python train.py --n_layer=14 --d_model=192 --d_expert=32 --router_score="softmax" --balance_loss=0.0121 --norm="rmsnorm" --train_tokens=510300000
Below are experts of layer 10 (counted from 0) of a mixture-of-experts language model. Rows are named router (the router's row for the expert), gate (a neuron's input weights, with its number), up (a neuron's input weights, with its number) and show model dimensions 0-191. Each number is 50 + 12 x the weight over its row's rms, rounded and kept within 0 to 99.
After each expert's rows: "mostly gets" lists some tokens that are sent to it at least half of the time; "comes after" lists some tokens at least twice as common just before its tokens as in all text. This comes from a sample of Wikipedia text that the model never trained on. Tokens count by the router's weight.

# expert 35
router:25 60 47 36 43 49 38 57 71 39 70 44 41 67 62 38 54 64 36 30 42 57 47 47 38 60 42 72 64 50 59 21 66 56 56 54 63 58 43 45 28 56 60 46 48 43 37 60 42 57 62 54 41 26 29 47 30 58 48 55 60 36 39 44 54 51 65 59 43 56 55 50 61 49 51 54 46 51 48 45 45 44 48 67 54 51 89 62 45 42 28 35 44 30 27 53 55 75 56 57 37 51 52 50 63 54 57 75 34 36 64 47 63 51 67 56 43 44 73 62 42 68 57 56 26 41 59 63 58 61 57 64 35 55 59 51 44 31 29 44 49 33 36 71 54 62 60 52 48 74 52 63 66 44 62 30 60 49 36 53 36 39 63 43 35 65 61 42 42 62 33 40 47 62 45 53 55 53 45 39 73 67 54 58 36 39 47 59 68 43 45 47
gate0:28 46 44 47 48 53 56 53 49 53 36 32 71 49 53 52 52 61 47 57 45 48 64 58 41 55 44 42 43 54 47 34 70 57 42 21 46 47 49 57 45 61 39 42 67 44 59 52 31 50 58 46 60 44 62 44 39 59 47 34 42 37 64 42 50 48 42 66 31 60 62 54 48 30 44 40 37 53 29 57 39 48 38 36 46 45 67 53 41 55 36 52 46 27 67 45 62 47 40 74 47 72 46 52 82 51 62 62 53 80 52 45 30 66 62 56 46 38 40 43 45 52 50 68 59 52 66 45 53 51 27 34 54 57 62 58 50 40 46 61 34 37 64 39 21 66 74 44 52 48 47 69 37 65 59 54 22 55 40 39 51 35 55 55 36 42 33 44 43 49 52 72 55 23 45 55 50 50 51 48 38 83 41 53 62 71 46 39 28 39 21 59
up0:35 45 69 65 45 48 43 49 64 45 53 40 47 57 32 45 59 41 48 38 60 45 51 56 43 52 46 39 61 41 52 64 53 47 41 65 30 66 38 52 65 38 53 20 58 53 43 50 30 60 39 61 39 36 41 49 49 40 29 64 53 40 36 62 62 48 26 48 57 45 60 38 37 57 66 39 84 53 49 42 37 55 39 55 31 55 72 45 79 52 58 60 50 47 44 47 38 38 45 53 41 46 48 46 52 56 49 65 48 27 62 56 63 50 66 44 35 74 76 50 67 52 53 45 36 52 58 52 45 61 56 58 34 56 55 36 44 44 59 43 53 43 50 59 57 52 46 32 58 61 53 60 49 65 66 58 35 23 30 53 40 82 45 30 63 36 69 61 75 55 44 59 41 21 39 48 54 29 70 39 70 47 55 68 46 57 36 69 39 39 48 73
mostly gets: "\n", " ==", " ===", " sc", "==", " ===="
comes after: "\n", " |", ".", ")", "==", "==="

# expert 9
router:40 53 57 73 65 83 32 59 45 41 38 54 56 64 39 45 40 31 29 42 52 58 53 70 52 57 58 43 21 32 64 34 49 58 39 52 49 65 26 59 48 40 58 44 40 40 27 56 50 62 69 53 58 56 45 32 53 68 47 31 45 36 59 55 42 49 69 58 39 44 47 48 30 63 65 66 25 53 61 57 27 59 41 47 54 56 46 37 56 53 39 28 54 37 46 57 57 57 45 75 37 70 43 48 56 63 64 59 47 31 55 68 44 63 41 52 44 28 51 60 66 37 77 22 49 50 41 49 69 50 57 57 54 50 53 75 62 68 54 51 53 47 67 68 58 61 67 33 43 56 63 36 55 28 48 55 47 47 50 60 66 62 56 57 48 39 45 55 51 68 55 58 60 53 38 52 29 46 33 39 32 41 44 72 42 38 46 49 46 57 46 51
gate0:42 25 36 47 55 86 38 36 61 47 51 70 42 49 61 63 59 42 42 62 44 41 46 81 44 63 68 34 38 46 51 57 53 51 42 23 56 71 49 57 47 63 36 49 38 42 46 42 42 45 68 57 49 46 68 47 28 57 32 45 62 47 56 54 51 35 52 64 47 45 53 46 44 41 50 67 38 38 55 46 70 52 52 47 67 57 26 47 62 48 49 43 51 47 40 41 68 81 30 41 59 39 48 53 48 48 42 71 28 51 49 43 41 54 53 57 57 52 52 41 59 56 66 59 26 54 58 34 69 36 38 48 62 46 56 63 57 51 55 36 53 37 40 71 56 56 39 58 54 39 68 35 60 41 62 71 25 66 35 51 76 78 52 51 48 38 47 46 46 30 44 45 79 45 51 44 51 71 38 55 40 51 35 63 37 51 58 59 63 31 31 52
up0:49 45 49 89 60 53 28 36 67 39 51 59 46 27 45 57 41 58 63 47 58 44 48 43 48 58 68 49 49 58 51 55 43 65 44 32 25 44 45 52 56 40 60 32 54 32 51 29 43 51 60 59 65 73 68 56 52 34 30 68 63 46 53 43 45 78 48 48 46 41 54 45 47 58 48 56 61 38 35 48 56 52 42 45 53 36 69 54 48 72 52 20 34 58 61 48 37 49 42 39 54 51 77 49 54 49 43 20 48 64 59 58 36 41 60 54 43 58 60 54 52 42 44 73 37 67 43 88 57 58 52 48 52 70 37 35 52 43 56 32 70 41 54 54 49 46 64 58 44 58 57 61 54 43 39 69 48 33 22 47 37 64 59 55 33 32 49 45 43 51 55 41 63 64 49 52 45 69 49 84 52 60 56 55 42 55 61 31 58 47 43 60
mostly gets: " Phylum", " Coordinates", " Animalia", " Award", "Species", " Species"
comes after: "\n", " ", "%", " at", " No", " 0"

# expert 34
router:53 60 49 58 43 52 43 81 42 51 36 39 40 62 83 43 45 47 56 57 35 76 42 53 69 60 53 51 48 42 68 43 68 51 51 52 48 59 48 17 49 62 51 55 57 36 36 55 39 56 64 43 53 29 24 39 34 77 50 35 57 29 53 54 60 63 52 47 57 45 65 54 39 59 44 49 26 32 39 33 36 30 56 59 63 41 65 52 44 55 47 38 58 35 36 61 69 50 60 57 38 75 47 42 56 56 56 57 57 53 58 55 65 54 37 66 47 49 51 33 32 41 60 30 64 30 38 37 56 38 52 52 60 60 56 50 80 45 36 74 41 35 42 50 55 61 65 59 43 62 46 57 54 52 56 50 42 76 38 53 53 45 35 52 65 60 24 33 36 58 67 61 35 37 69 54 53 61 45 44 53 64 27 45 48 44 59 49 60 58 52 45
gate0:51 42 48 55 61 59 81 44 43 67 76 60 33 59 79 49 55 54 40 48 71 35 46 56 42 43 41 40 42 44 54 45 51 58 34 58 28 61 58 54 64 54 76 56 75 31 53 53 58 59 64 52 38 44 46 64 53 58 50 53 54 49 63 65 44 73 25 32 48 49 68 30 33 35 29 24 50 42 59 35 54 55 36 59 46 37 52 28 49 45 50 39 60 46 55 50 59 47 39 56 60 43 60 43 31 33 61 28 59 44 46 61 59 74 55 55 52 51 29 37 44 45 59 49 55 53 40 36 58 50 41 61 42 70 47 42 42 44 55 43 40 50 45 27 60 56 63 69 25 61 52 50 58 36 34 17 44 45 51 63 50 56 18 35 45 44 39 53 50 67 57 48 62 45 64 50 46 36 65 52 46 39 35 36 62 39 42 57 72 59 60 61
up0:39 55 49 78 35 63 64 45 50 46 64 66 46 45 58 47 21 27 38 59 72 75 50 37 46 62 25 46 46 63 44 48 65 40 21 68 50 71 60 39 54 28 74 51 69 55 52 52 42 59 24 47 41 48 59 74 63 59 41 33 64 49 45 48 58 45 44 46 66 50 48 23 45 36 65 47 45 40 50 33 45 47 39 64 47 47 35 29 54 38 46 44 49 46 51 53 43 50 66 26 47 55 54 26 56 49 43 41 53 45 32 49 37 53 46 66 48 54 50 47 70 39 31 44 32 75 38 41 57 47 53 55 37 40 43 61 49 50 53 38 56 52 43 29 51 33 49 34 45 49 50 32 54 43 58 25 34 44 41 63 69 32 49 38 38 41 48 55 49 52 44 82 63 52 65 64 45 50 78 41 42 53 32 60 54 50 52 45 45 45 46 61
mostly gets: " ==", "\n", "==", " 978", " ===", " sc"
comes after: "\n", "==", ")", "===", " ==", " ="

# expert 62
router:63 70 43 66 44 41 38 52 37 24 73 38 35 34 53 33 50 72 66 50 35 64 35 39 48 58 51 38 37 60 64 58 60 45 50 46 49 50 25 63 57 35 66 56 61 66 59 47 69 42 39 42 53 53 73 47 78 38 58 45 68 34 35 49 30 59 61 75 59 60 47 51 16 33 46 58 46 26 66 46 42 51 69 64 36 43 50 67 50 55 39 66 54 44 46 63 43 55 33 26 40 55 59 83 51 41 47 49 61 63 62 44 48 47 63 58 51 43 61 51 30 33 58 59 47 43 54 46 62 52 55 53 58 57 56 34 67 35 45 35 43 37 23 31 60 38 54 58 57 42 40 53 44 55 68 49 71 29 43 55 66 64 48 40 50 54 34 46 52 61 48 42 63 62 58 52 60 67 41 42 53 43 42 39 51 48 36 39 57 53 53 36
gate0:46 31 38 38 42 80 46 22 36 45 42 56 56 57 64 39 49 58 60 46 20 39 40 31 47 43 40 40 43 46 44 46 86 53 49 53 64 56 51 64 62 36 58 64 39 47 68 48 41 63 56 49 53 52 41 57 70 68 51 65 51 74 36 52 48 37 55 64 35 44 43 47 25 64 47 27 43 25 35 38 59 40 44 43 38 54 62 39 54 58 35 63 74 58 41 35 31 55 31 34 45 60 54 50 42 52 49 44 53 38 34 75 45 67 51 44 62 55 35 63 68 57 55 61 46 56 64 54 62 68 43 58 62 62 47 59 34 48 55 53 32 62 45 43 61 71 55 22 63 48 54 75 22 44 41 40 70 59 35 56 56 42 45 52 58 22 55 61 58 60 57 52 61 52 55 37 55 48 38 58 49 51 54 55 39 40 59 53 46 42 42 38
up0:40 54 41 43 29 47 52 37 64 31 67 34 56 31 39 60 55 75 63 28 74 49 40 21 65 52 57 30 69 51 42 59 31 56 52 36 50 45 47 42 59 48 55 49 51 54 62 62 70 49 44 46 42 40 50 54 40 61 52 50 34 43 51 61 39 27 58 51 37 48 54 42 64 20 43 54 72 45 50 35 79 40 50 39 55 54 47 50 80 32 38 47 68 51 46 59 49 44 47 53 57 61 48 37 50 72 40 48 55 65 45 45 53 58 42 56 42 33 59 34 48 55 41 45 81 60 56 41 54 50 51 53 81 40 59 25 60 43 47 58 54 37 62 26 58 53 37 65 43 47 58 59 39 87 29 56 28 62 49 36 35 69 63 53 48 53 38 47 46 44 33 51 52 52 42 36 52 50 58 51 53 51 31 42 62 35 61 50 65 41 48 67
mostly gets: " 13", " 26", " 16", " 25", " 9", " 23"
comes after: " |", " (", ":", "|", ";", "–"

# expert 1
router:61 58 56 48 72 62 40 39 57 28 51 44 65 73 56 61 29 50 36 38 32 44 54 31 53 48 56 62 35 62 51 68 66 67 56 42 49 55 28 56 32 48 53 55 26 55 32 48 46 53 69 74 58 59 68 34 52 47 44 38 42 30 48 65 35 40 65 60 62 48 37 46 29 58 27 56 55 46 48 61 39 76 57 55 61 54 55 53 55 57 45 27 51 43 42 44 38 81 39 67 45 58 46 66 63 49 70 55 38 39 61 59 30 63 61 56 59 49 36 59 48 70 58 42 40 47 33 88 56 36 63 46 58 64 35 56 59 57 45 44 48 18 52 64 48 37 70 63 31 61 55 54 54 37 53 47 48 51 49 51 47 61 55 39 48 61 36 61 63 67 59 65 68 57 47 50 55 33 42 48 28 36 50 61 55 48 47 42 53 54 47 37
gate0:34 51 48 38 50 46 55 41 72 48 47 50 51 55 60 52 62 67 55 50 49 39 39 42 57 56 52 70 27 30 56 52 43 36 48 45 47 47 55 35 61 37 59 55 53 34 49 49 49 57 63 43 64 49 37 13 36 44 55 38 32 43 50 55 38 30 43 46 20 39 43 52 58 48 56 34 61 61 67 49 78 48 64 38 50 52 57 56 25 49 41 68 53 58 49 49 33 48 45 67 51 58 60 66 40 55 46 34 66 35 55 23 66 59 40 73 40 35 35 43 42 57 52 64 65 53 34 42 64 45 37 45 57 62 48 28 66 54 50 33 39 53 42 37 60 39 54 61 64 55 55 32 54 75 65 48 31 21 49 24 52 66 62 53 54 52 37 39 62 41 43 42 48 40 57 52 46 57 65 47 22 72 43 59 48 26 55 54 68 55 24 50
up0:50 29 67 51 41 39 76 43 58 60 54 57 35 58 50 49 49 45 53 44 25 44 50 47 57 14 48 50 54 26 46 45 53 81 53 48 41 30 50 29 50 63 63 31 37 43 35 69 50 51 57 57 53 50 46 67 44 47 36 50 34 39 60 59 36 55 50 62 72 62 30 55 58 70 51 61 50 30 47 37 39 50 60 76 52 53 41 52 34 65 41 48 57 52 48 42 28 49 59 69 29 39 60 47 64 58 69 58 40 39 66 48 55 55 47 38 53 56 29 69 63 59 35 55 55 49 29 43 40 47 60 47 27 49 27 39 58 38 32 42 36 52 42 62 53 57 37 35 47 61 57 70 41 56 43 45 48 43 23 53 58 63 55 47 42 25 38 35 47 45 56 76 34 38 45 57 49 49 50 44 57 41 73 45 61 45 56 73 39 67 38 38
mostly gets: " –;", " —;", " *", "Note", "{", " McK"
comes after: " ", "\n", "%", ")", " 0", "°"

# expert 48
router:42 48 69 49 58 35 47 51 51 49 53 57 49 60 46 36 43 66 59 51 41 39 62 44 32 55 72 65 53 61 56 44 45 40 46 60 47 45 50 57 45 55 53 44 31 38 34 34 61 60 28 52 45 59 71 48 54 46 64 40 66 38 51 55 66 47 59 46 75 68 68 46 62 56 29 64 60 32 64 50 49 79 46 52 36 47 34 40 38 43 29 69 47 48 28 52 77 46 58 45 42 37 69 59 66 60 44 45 65 75 40 44 33 63 53 53 55 31 58 45 35 63 12 60 57 35 63 61 48 55 61 58 36 48 52 70 57 48 54 49 68 42 50 43 48 38 54 69 55 25 50 63 64 59 78 29 44 40 47 43 41 62 64 38 59 62 61 36 43 72 49 58 67 55 56 36 59 56 50 42 62 34 42 69 61 61 56 59 54 74 57 43
gate0:36 68 44 71 31 40 42 67 27 76 44 32 56 48 67 54 40 53 66 51 62 42 77 53 48 40 41 47 47 31 62 57 56 51 39 43 50 49 71 64 51 57 53 45 72 47 48 49 61 40 53 56 50 44 25 56 43 43 59 41 45 50 48 49 54 43 32 38 45 42 50 43 35 55 64 42 44 42 41 39 46 47 53 52 78 60 32 44 53 32 56 38 48 43 65 58 61 62 53 71 34 52 44 55 47 59 44 58 51 46 47 23 37 63 45 44 46 39 48 42 54 35 52 46 47 57 38 44 71 39 48 58 46 53 41 49 60 53 57 32 13 63 75 62 54 61 40 41 29 59 64 45 41 32 19 20 35 41 63 44 82 61 53 34 55 36 32 32 62 39 35 43 47 52 41 49 46 52 54 29 77 35 47 57 60 60 45 70 55 44 53 58
up0:46 67 40 77 57 53 47 49 50 46 63 42 31 71 41 45 39 60 41 46 65 35 47 47 38 57 49 42 36 44 57 47 29 42 53 38 70 52 73 83 60 48 56 41 56 57 65 52 78 33 39 56 42 47 57 77 42 54 60 49 50 62 44 19 56 37 44 49 32 44 73 45 28 65 51 48 60 57 55 37 79 53 57 51 43 42 35 45 43 45 36 59 48 32 44 52 57 62 47 65 55 52 32 53 64 31 36 49 47 60 49 44 47 43 73 56 43 53 51 46 74 65 56 36 56 51 38 63 50 59 81 50 54 34 52 44 57 48 57 48 30 50 63 47 71 43 53 58 69 57 42 62 67 37 54 30 51 39 41 43 60 49 57 59 72 70 71 48 65 33 57 64 60 43 44 38 52 58 36 42 36 36 33 52 69 66 51 62 29 52 60 58
mostly gets: " 13", " 26", " war", " 9", " 23", " 11"
comes after: " |", " (", "|", ":", ";", "–"

# expert 40
router:34 72 50 46 49 71 60 55 62 46 70 56 33 48 52 33 33 45 39 45 43 36 65 56 46 65 53 65 40 40 62 50 47 40 62 58 60 59 53 58 45 58 62 48 62 47 33 60 29 60 51 50 58 39 53 45 44 76 32 26 63 39 53 53 39 39 59 60 43 60 73 49 37 51 58 38 30 69 50 49 62 59 60 63 34 37 51 39 41 29 51 41 44 42 34 62 61 66 84 59 37 62 37 48 48 52 49 61 32 39 54 54 45 46 59 57 56 26 49 37 30 39 69 57 30 58 53 48 63 49 61 52 34 43 46 32 64 35 37 52 49 48 41 55 50 72 30 34 38 56 64 56 56 62 51 27 48 43 44 60 62 65 54 63 32 58 39 56 30 53 24 61 59 45 61 45 38 37 62 50 89 36 47 26 55 66 42 57 52 46 52 44
gate0:36 69 31 46 51 50 47 20 60 65 58 55 43 45 71 68 33 52 57 48 62 34 55 65 67 44 53 34 49 31 43 45 54 53 54 49 42 44 37 44 58 74 72 60 56 53 37 47 30 36 42 33 37 64 48 34 75 46 39 47 51 50 61 60 48 22 45 42 48 36 74 54 60 57 62 36 45 72 40 40 70 43 53 56 38 54 39 66 26 74 46 45 50 37 65 41 41 50 55 42 65 42 42 58 36 50 43 68 70 44 44 42 54 65 54 52 47 48 47 45 44 59 61 60 55 49 62 49 68 53 46 41 49 41 66 34 61 57 44 55 64 55 66 55 65 59 53 54 47 42 50 51 66 48 35 36 58 62 24 43 77 34 71 45 53 30 47 62 42 29 37 46 65 51 52 50 30 33 86 41 58 42 55 55 63 61 44 50 59 23 46 64
up0:51 46 46 44 49 36 63 35 58 41 50 82 42 39 50 55 47 83 66 51 37 49 50 67 58 75 46 69 51 49 35 31 57 69 58 33 34 57 34 48 47 55 47 77 53 43 41 56 46 47 45 31 28 71 48 34 61 41 37 41 60 46 50 65 58 44 45 43 50 47 46 47 48 62 46 60 63 62 36 47 74 27 36 59 24 56 47 56 61 54 47 33 67 31 40 34 25 45 66 44 60 57 59 74 27 65 38 54 69 31 61 45 67 67 54 47 28 51 46 40 44 57 37 57 47 47 83 36 51 32 71 54 54 60 45 44 51 59 58 57 38 60 47 49 49 55 66 52 52 67 65 50 61 62 36 56 43 53 23 56 63 46 72 44 39 38 54 39 47 38 36 45 47 57 49 60 64 49 56 53 35 45 60 65 67 56 51 46 56 56 56 39
mostly gets: "\n", " ==", " ===", "==", " ====", " 978"
comes after: "\n", " |", ".", ")", "==", " ="

# expert 60
router:47 64 40 42 56 21 49 69 53 66 28 45 49 58 41 58 28 58 29 43 28 41 52 35 35 65 42 74 68 69 55 52 54 42 49 36 56 53 56 59 30 54 45 51 45 50 58 27 52 41 39 54 46 64 64 43 43 40 63 37 57 40 50 53 66 46 62 57 55 59 69 44 46 46 62 65 45 55 53 47 38 76 51 62 61 56 42 34 54 71 46 54 57 43 23 58 74 41 83 65 53 44 61 67 67 42 53 45 72 59 45 48 53 58 51 48 59 45 58 47 26 71 25 58 55 47 64 37 64 66 45 58 53 55 48 54 63 61 58 57 68 41 63 69 46 57 80 49 54 41 42 49 65 55 81 38 49 40 59 50 45 54 69 47 53 74 75 47 54 60 56 41 72 41 40 48 62 47 37 45 65 52 56 70 46 51 58 50 38 62 65 47
gate0:47 52 52 51 46 41 62 50 47 36 80 53 52 55 51 48 24 40 59 38 44 50 35 54 74 58 60 45 61 73 55 47 42 41 54 45 50 38 74 60 74 54 76 64 70 55 51 51 34 24 59 38 50 52 55 62 51 50 43 45 42 62 54 43 45 31 30 56 33 55 47 48 52 47 44 62 63 54 77 45 51 38 47 49 50 67 46 46 48 41 41 59 53 41 61 28 69 58 57 52 53 50 39 51 58 62 62 58 36 58 51 46 55 53 32 38 47 52 83 47 52 45 46 72 46 45 62 39 54 57 56 43 37 59 39 42 60 47 32 41 49 61 44 67 52 61 43 34 60 59 35 57 60 50 48 20 39 61 62 53 82 49 87 69 42 52 37 54 74 50 45 46 73 30 60 62 44 30 63 45 38 85 46 66 46 58 60 69 53 48 57 56
up0:54 37 51 37 62 59 62 56 41 76 48 59 64 56 67 28 48 60 40 24 54 60 49 35 68 36 72 43 37 42 45 43 27 41 46 61 38 52 40 44 34 31 55 53 31 52 70 43 19 43 41 42 39 58 39 53 47 33 59 38 71 34 47 50 43 49 45 62 46 42 58 51 64 54 63 45 41 38 26 63 62 68 56 37 43 48 54 56 43 48 64 50 65 52 51 70 38 34 50 64 47 66 70 64 74 57 59 36 47 47 45 25 48 63 46 32 45 60 39 56 43 48 52 56 57 58 41 54 47 36 69 54 33 45 49 59 49 44 46 35 43 34 46 56 49 42 40 82 43 53 63 41 56 30 43 40 41 34 68 58 62 61 16 43 58 38 56 59 45 46 45 71 44 69 41 43 60 38 64 54 27 43 45 51 58 59 59 29 40 53 42 25
mostly gets: " 3", " This", " 24", " Road", " 16", " world"
comes after: " |", ",", ";", ":", " (", "N"

# expert 4
router:28 54 66 66 46 54 54 53 28 62 40 54 52 42 56 47 36 29 44 68 57 45 57 63 62 35 56 24 70 38 63 60 69 58 54 47 66 34 30 54 77 56 44 51 62 60 58 61 59 52 33 59 38 66 67 60 31 33 42 48 64 58 56 49 33 41 59 48 41 50 59 62 43 57 60 53 28 49 53 63 34 40 60 40 54 66 40 33 57 24 43 40 49 65 69 54 48 42 40 56 61 61 38 53 42 51 54 44 53 18 24 50 30 47 41 68 44 51 45 58 52 26 76 48 60 47 40 60 46 58 41 49 71 39 41 39 57 45 67 61 50 64 64 46 53 52 39 44 50 17 56 32 31 40 43 69 41 67 41 42 66 56 52 63 45 38 41 65 45 41 58 37 64 36 50 42 41 54 42 62 47 58 42 64 46 44 58 39 63 54 71 60
gate0:37 38 79 48 50 40 37 56 21 52 71 37 58 67 74 51 44 41 50 72 28 25 61 60 56 73 52 49 47 48 38 53 67 51 49 47 34 38 44 37 47 47 56 63 37 28 34 45 34 47 78 35 46 59 43 41 50 69 63 45 45 43 46 56 50 52 39 52 62 65 50 43 50 58 60 55 34 21 41 37 34 69 63 62 56 68 36 30 40 51 65 64 55 45 42 39 34 55 31 65 34 33 54 39 49 38 40 50 63 74 57 52 44 60 55 58 62 51 61 41 55 49 44 56 50 39 55 39 70 51 58 38 49 42 45 47 36 56 39 42 38 54 53 71 47 57 58 63 61 60 50 42 60 40 76 29 64 49 34 49 43 60 38 56 72 60 38 47 46 59 63 44 68 46 32 56 49 72 42 54 50 34 30 67 51 61 53 60 56 38 44 73
up0:27 65 61 61 49 59 42 49 33 47 35 52 53 45 85 61 37 43 45 61 77 37 51 61 73 45 49 47 62 35 54 64 53 59 53 54 21 50 46 42 45 29 70 61 44 26 49 60 34 63 51 39 39 46 51 26 44 61 56 58 48 57 54 42 40 46 38 40 70 45 58 26 51 57 59 64 31 26 37 49 47 54 50 72 49 42 47 40 48 43 42 31 71 39 48 25 31 66 48 53 49 59 50 42 28 54 63 53 26 49 67 58 38 48 62 63 41 50 54 25 49 43 44 54 49 41 41 52 66 30 46 36 39 44 55 38 33 42 49 43 17 54 64 54 59 55 52 77 37 57 61 29 69 42 59 45 56 58 64 50 60 61 47 39 64 42 55 45 50 54 63 45 57 61 56 52 49 59 57 61 44 53 34 69 49 59 48 52 71 27 58 63
mostly gets: " Coordinates", " Phylum", " Animalia", "Species", " Clade", " Genus"
comes after: "\n", " in", " of", " to", " on", " from"

# expert 43
router:71 41 38 37 63 74 31 54 66 14 73 53 42 56 48 57 41 51 45 38 49 38 59 54 61 51 61 54 47 49 43 48 47 80 41 47 61 61 46 55 47 37 47 48 32 46 34 37 57 29 69 76 53 54 56 63 47 45 56 79 33 42 40 43 54 51 49 65 47 49 40 45 34 30 28 59 54 50 69 58 34 64 60 63 75 50 62 52 45 57 57 35 37 44 57 46 47 53 66 60 44 46 45 55 68 43 66 69 38 39 42 53 68 61 56 47 61 57 46 59 38 36 66 69 38 87 51 75 38 56 52 50 47 52 36 66 47 55 65 40 50 18 41 55 46 49 57 44 35 55 33 66 59 61 43 51 50 50 64 41 44 68 45 31 42 48 46 55 57 54 59 48 85 56 39 42 43 37 48 58 49 59 71 58 60 44 34 59 38 46 49 45
gate0:41 64 53 34 46 50 62 53 79 43 76 60 67 53 65 63 44 51 67 42 50 39 58 70 71 50 77 58 32 52 46 54 30 53 40 60 39 63 73 48 53 46 52 45 58 36 47 49 45 47 72 45 61 55 43 59 38 66 61 66 43 67 59 40 68 53 52 51 28 58 52 58 50 46 49 68 21 49 58 19 45 64 56 71 50 44 41 45 46 25 62 36 54 56 62 58 62 39 51 64 60 45 60 52 38 43 44 65 54 37 53 51 66 68 39 46 34 59 49 56 63 39 55 76 33 67 55 70 52 50 50 65 44 59 61 42 50 54 52 55 68 48 39 47 66 54 32 64 45 52 52 42 60 56 48 37 54 52 49 59 56 51 13 50 30 50 34 49 66 49 38 73 43 31 56 33 36 65 56 57 41 77 63 47 50 55 42 52 77 43 52 49
up0:39 40 51 51 64 26 65 66 59 30 44 50 67 55 32 35 41 57 77 67 30 31 53 50 53 28 62 43 56 53 44 43 44 38 46 59 56 75 51 69 51 50 31 57 43 51 47 79 59 46 71 54 33 44 51 52 54 44 41 38 41 48 75 61 49 59 46 35 44 34 51 63 59 43 57 59 46 59 33 43 70 47 33 58 46 54 32 54 62 60 40 45 41 68 47 42 62 33 62 52 43 34 55 29 53 70 42 66 58 34 29 65 49 50 53 48 66 47 56 50 60 64 45 61 52 60 33 65 56 48 55 60 48 46 43 40 71 64 54 49 45 61 26 61 82 45 44 35 57 42 57 61 58 45 39 80 57 64 35 61 64 42 46 40 52 57 66 43 50 51 30 35 29 48 40 46 57 30 65 56 57 47 38 53 59 25 38 37 53 53 66 66
mostly gets: "\n", " Sc", "\n\n", "{\\", "z", "á"
comes after: " |", ")", "\"", " 0", " Racing", "ick"

# expert 49
router:60 35 45 65 57 52 35 47 41 56 58 48 30 41 49 47 45 49 52 63 33 74 60 45 55 53 47 72 19 40 62 49 53 39 54 52 53 41 49 53 52 41 49 63 49 65 34 42 44 46 40 30 46 47 55 62 59 42 50 27 78 43 52 22 45 63 39 69 47 48 49 60 49 35 49 73 30 37 64 35 65 40 65 49 31 34 49 65 55 47 66 78 30 32 47 41 52 31 33 30 39 54 67 49 51 33 43 56 59 46 28 39 48 47 60 61 55 30 60 61 36 42 61 67 40 46 71 28 36 53 65 47 46 63 57 59 56 48 41 42 32 55 39 45 58 67 26 53 52 34 40 41 43 55 44 49 59 52 70 63 71 50 47 45 29 46 61 30 30 46 54 47 61 72 49 54 39 50 30 47 80 57 53 44 61 42 39 57 63 51 41 51
gate0:49 48 44 49 54 47 33 51 46 53 59 22 66 41 57 47 36 34 67 60 39 63 38 53 63 56 47 60 28 44 18 48 24 31 47 41 65 54 61 55 39 46 45 40 63 51 46 33 50 49 47 32 47 31 64 61 34 50 38 39 64 26 43 45 43 47 35 56 40 54 71 36 43 45 74 37 26 54 50 36 57 56 57 58 28 53 52 69 36 37 59 73 48 49 68 49 38 45 48 44 53 43 50 49 57 37 62 67 44 45 59 47 51 77 45 48 46 44 25 50 54 43 67 39 35 27 62 42 58 60 57 42 61 79 55 50 27 31 44 57 50 49 47 33 60 76 56 54 61 30 67 50 44 41 41 66 57 76 60 46 83 42 43 58 34 37 51 49 33 51 49 43 52 63 43 48 57 49 46 49 67 56 36 54 43 43 46 43 58 31 42 67
up0:55 60 69 54 38 55 46 41 51 36 39 59 58 44 39 40 51 49 31 57 55 43 42 50 64 41 62 38 49 53 52 60 53 61 31 56 36 56 52 53 54 24 59 47 60 32 63 60 50 49 39 59 40 40 32 49 72 46 59 53 48 37 55 41 54 50 51 28 45 47 62 82 60 50 41 38 35 53 38 60 57 46 41 59 25 55 58 46 53 56 62 48 59 65 62 47 37 58 45 38 46 51 51 49 52 53 64 56 51 70 54 40 31 55 86 46 61 78 48 50 22 55 83 45 60 59 41 68 46 28 49 56 59 49 55 58 42 38 40 02 45 48 41 40 57 46 52 60 41 74 55 56 68 28 56 56 70 38 42 44 49 37 54 43 63 35 59 58 56 57 42 68 54 54 57 67 44 42 78 31 36 50 35 50 55 83 48 48 59 37 58 49
mostly gets: " several", " 13", " 26", " 16", " 25", " 9"
comes after: " |", ";", ":", "|", " (", " for"